Below are experts of layer 5 (counted from 0) of a mixture-of-experts language model. Rows are named down (a neuron's output weights, with its number) and show model dimensions 0-255. Each number is 200 + 40 x the weight over its row's rms, rounded and kept within 0 to 999.
Before each expert's rows: "raises" lists some tokens whose logits its average output raises strongly, later layers aside. This comes from a sample of Wikipedia text that the model never trained on.

# expert 5
raises: "-", "1", "2", "s", "3", "4"
down5,201,255,217,244,138,116,211,124,181,225,150,218,199,138,197,219,140,152,281,206,218,254,139,183,248,207,207,122,188,209,162,301,224,185,203,208,229,187,175,223,262,180,153,218,166,133,161,307,210,233,196,164,233,198,204,181,170,228,214,229,187,230,126,270,247,167,235,249,138,204,201,151,194,185,216,205,195,203,204,213,240,230,121,220,214,162,230,250,184,251,221,218,194,178,193,258,212,151,198,237,214,256,234,180,276,101,203,223,244,156,229,271,224,206,171,204,91,193,183,239,150,164,173,173,243,197,173,160,206,264,207,167,171,178,243,246,231,191,185,212,197,224,209,150,181,195,202,165,211,138,275,193,234,166,208,221,175,205,96,129,227,207,223,113,218,224,195,199,189,163,172,131,263,188,191,188,265,187,194,213,227,182,110,241,215,219,207,227,263,241,146,188,224,215,198,155,276,178,166,171,253,232,198,177,205,184,157,129,254,262,150,178,188,203,252,231,204,144,197,215,178,238,157,262,224,161,263,265,192,199,181,208,131,252,94,140,150,224,178,163,154,217,202,181,252,163,188,160,261,213,185,258,180,217,257,179

# expert 10
raises: " ", ".", " and"
down5,166,213,229,199,270,263,201,186,187,181,187,172,215,242,221,301,139,198,251,245,274,242,222,184,205,111,215,228,189,198,145,189,240,155,273,168,208,218,217,272,214,252,216,212,231,160,252,245,257,207,205,205,231,201,238,209,180,232,226,225,254,195,152,235,173,173,155,227,223,189,176,220,236,179,202,211,320,165,277,270,237,234,116,219,99,214,275,162,201,289,281,262,188,224,199,221,227,243,260,135,212,186,188,134,248,194,164,235,248,244,138,183,212,273,198,281,187,186,166,248,224,265,212,235,207,201,229,248,220,193,223,193,216,190,243,144,236,195,248,204,187,208,147,187,188,232,208,145,194,231,194,180,144,205,185,184,225,233,202,161,200,250,193,177,225,212,213,204,226,148,145,237,197,195,247,176,186,191,137,197,210,233,268,118,249,128,181,157,242,122,216,234,163,243,187,225,167,199,202,161,229,161,183,234,233,149,242,218,176,237,212,228,248,223,242,134,251,125,234,216,291,199,185,194,198,124,181,165,281,211,293,160,176,187,185,197,291,160,241,167,195,164,211,241,213,280,196,158,255,238,220,196,242,196,225,174

# expert 15
raises: " ", " and", " in", " to"
down1,180,147,193,174,205,184,174,128,216,200,111,142,229,201,217,266,166,133,173,176,149,204,153,198,231,183,249,257,187,220,210,134,163,156,166,206,133,215,175,196,177,148,166,273,283,218,184,185,182,223,168,191,200,185,195,164,193,153,150,157,241,214,250,172,165,133,201,180,159,182,156,224,204,221,252,206,164,234,262,195,161,231,163,242,114,294,193,213,159,253,242,128,219,211,288,151,226,137,167,173,174,260,197,205,158,196,129,263,204,149,103,144,149,170,188,231,197,140,186,188,210,219,291,200,199,204,205,107,185,209,136,226,216,221,181,193,156,216,188,167,236,202,219,196,179,154,152,273,154,222,128,183,307,231,198,198,220,252,184,190,219,183,193,195,183,140,277,202,122,199,185,194,205,195,190,214,152,230,139,209,278,166,192,251,194,259,235,105,190,185,198,166,196,204,239,226,244,134,183,206,121,235,191,203,201,184,219,233,202,200,230,180,146,194,179,213,183,184,238,208,151,157,185,137,225,242,222,183,217,168,151,229,195,258,176,253,230,259,207,257,243,175,224,179,152,171,244,182,214,162,122,243,249,225,83,255

# expert 4
raises: ",", " ", " of", " to", " and", " the"
down0,159,223,119,183,235,213,184,195,262,147,283,174,212,169,162,192,176,281,154,152,202,218,185,168,211,208,178,182,177,227,196,191,266,233,254,183,166,211,178,217,192,192,240,158,210,220,216,230,151,172,199,247,161,207,228,169,153,233,187,215,198,278,164,194,260,260,150,178,220,189,162,186,171,115,106,145,183,206,179,200,103,232,265,234,173,129,155,218,135,199,130,147,166,159,264,214,231,185,162,231,242,171,185,162,155,174,194,257,227,233,243,214,190,206,174,183,197,234,183,173,247,160,239,214,158,211,151,203,235,208,221,220,118,251,130,155,210,206,174,190,235,267,249,229,156,222,182,269,197,211,224,186,217,221,232,231,174,316,200,177,253,179,160,195,155,236,205,225,238,246,193,184,239,164,212,265,226,169,200,216,148,151,160,209,195,202,165,172,253,179,202,244,207,189,207,259,208,200,102,246,269,85,153,163,222,252,218,211,219,249,197,221,140,168,200,164,172,219,182,203,196,127,162,249,194,152,200,182,169,111,228,327,141,196,176,240,192,131,155,226,167,137,164,160,164,235,202,183,198,222,199,153,154,152,83,176

# expert 3
raises: " ", " the", " a"
down4,216,226,147,146,241,237,150,228,186,233,190,167,202,248,189,151,217,216,235,200,162,237,266,201,207,287,247,127,161,244,234,170,249,253,236,140,152,107,172,143,233,237,174,108,179,162,138,227,195,160,229,153,154,193,187,172,179,266,219,217,247,190,179,260,308,146,190,171,168,250,188,224,221,174,225,243,304,137,236,254,255,180,259,242,284,155,200,182,208,174,148,112,137,226,232,182,135,186,202,181,203,201,238,135,163,147,179,208,163,170,206,229,245,235,184,202,236,140,233,212,204,110,190,201,230,215,172,232,239,186,121,167,141,181,137,228,204,200,236,207,221,261,262,184,246,161,197,246,205,252,234,218,169,172,225,207,204,219,184,184,225,225,201,222,156,203,194,261,226,249,190,189,152,182,163,224,158,213,142,143,223,209,104,201,162,169,182,159,239,273,283,143,196,174,227,206,193,180,159,218,222,167,142,192,176,211,248,234,149,177,172,192,214,147,184,150,143,203,212,155,206,107,147,163,222,142,190,193,287,173,214,201,221,202,295,169,187,213,221,189,215,114,201,205,239,247,196,178,246,213,183,215,184,152,185,246

# expert 14
raises: " ", " and", ",", " of"
down6,248,228,201,233,262,174,240,170,221,265,171,211,159,194,193,210,147,241,153,248,214,232,132,144,133,207,186,183,274,218,212,169,177,222,179,219,159,217,134,260,270,150,203,163,194,241,219,245,172,222,239,148,173,218,256,225,168,206,166,176,233,221,193,146,182,167,232,130,155,225,129,222,115,266,219,199,206,283,160,254,211,223,233,184,226,188,243,209,228,178,181,188,75,225,214,239,168,185,209,249,150,212,140,187,227,192,206,155,188,150,202,308,157,192,143,230,162,220,151,152,157,257,228,214,163,171,230,237,239,296,251,162,146,184,246,178,191,184,300,236,245,186,224,211,238,185,188,203,222,207,253,270,272,141,240,223,149,180,210,233,218,225,165,197,191,228,223,237,172,130,235,205,145,153,197,157,175,154,195,180,173,195,238,184,209,193,216,255,199,165,144,227,225,215,186,304,172,233,164,185,263,181,191,151,171,166,260,174,237,125,205,264,219,190,187,209,219,188,201,150,119,211,229,134,210,216,276,153,165,176,253,144,245,129,224,127,214,228,163,249,203,262,165,256,136,215,227,146,200,198,235,144,167,176,222,220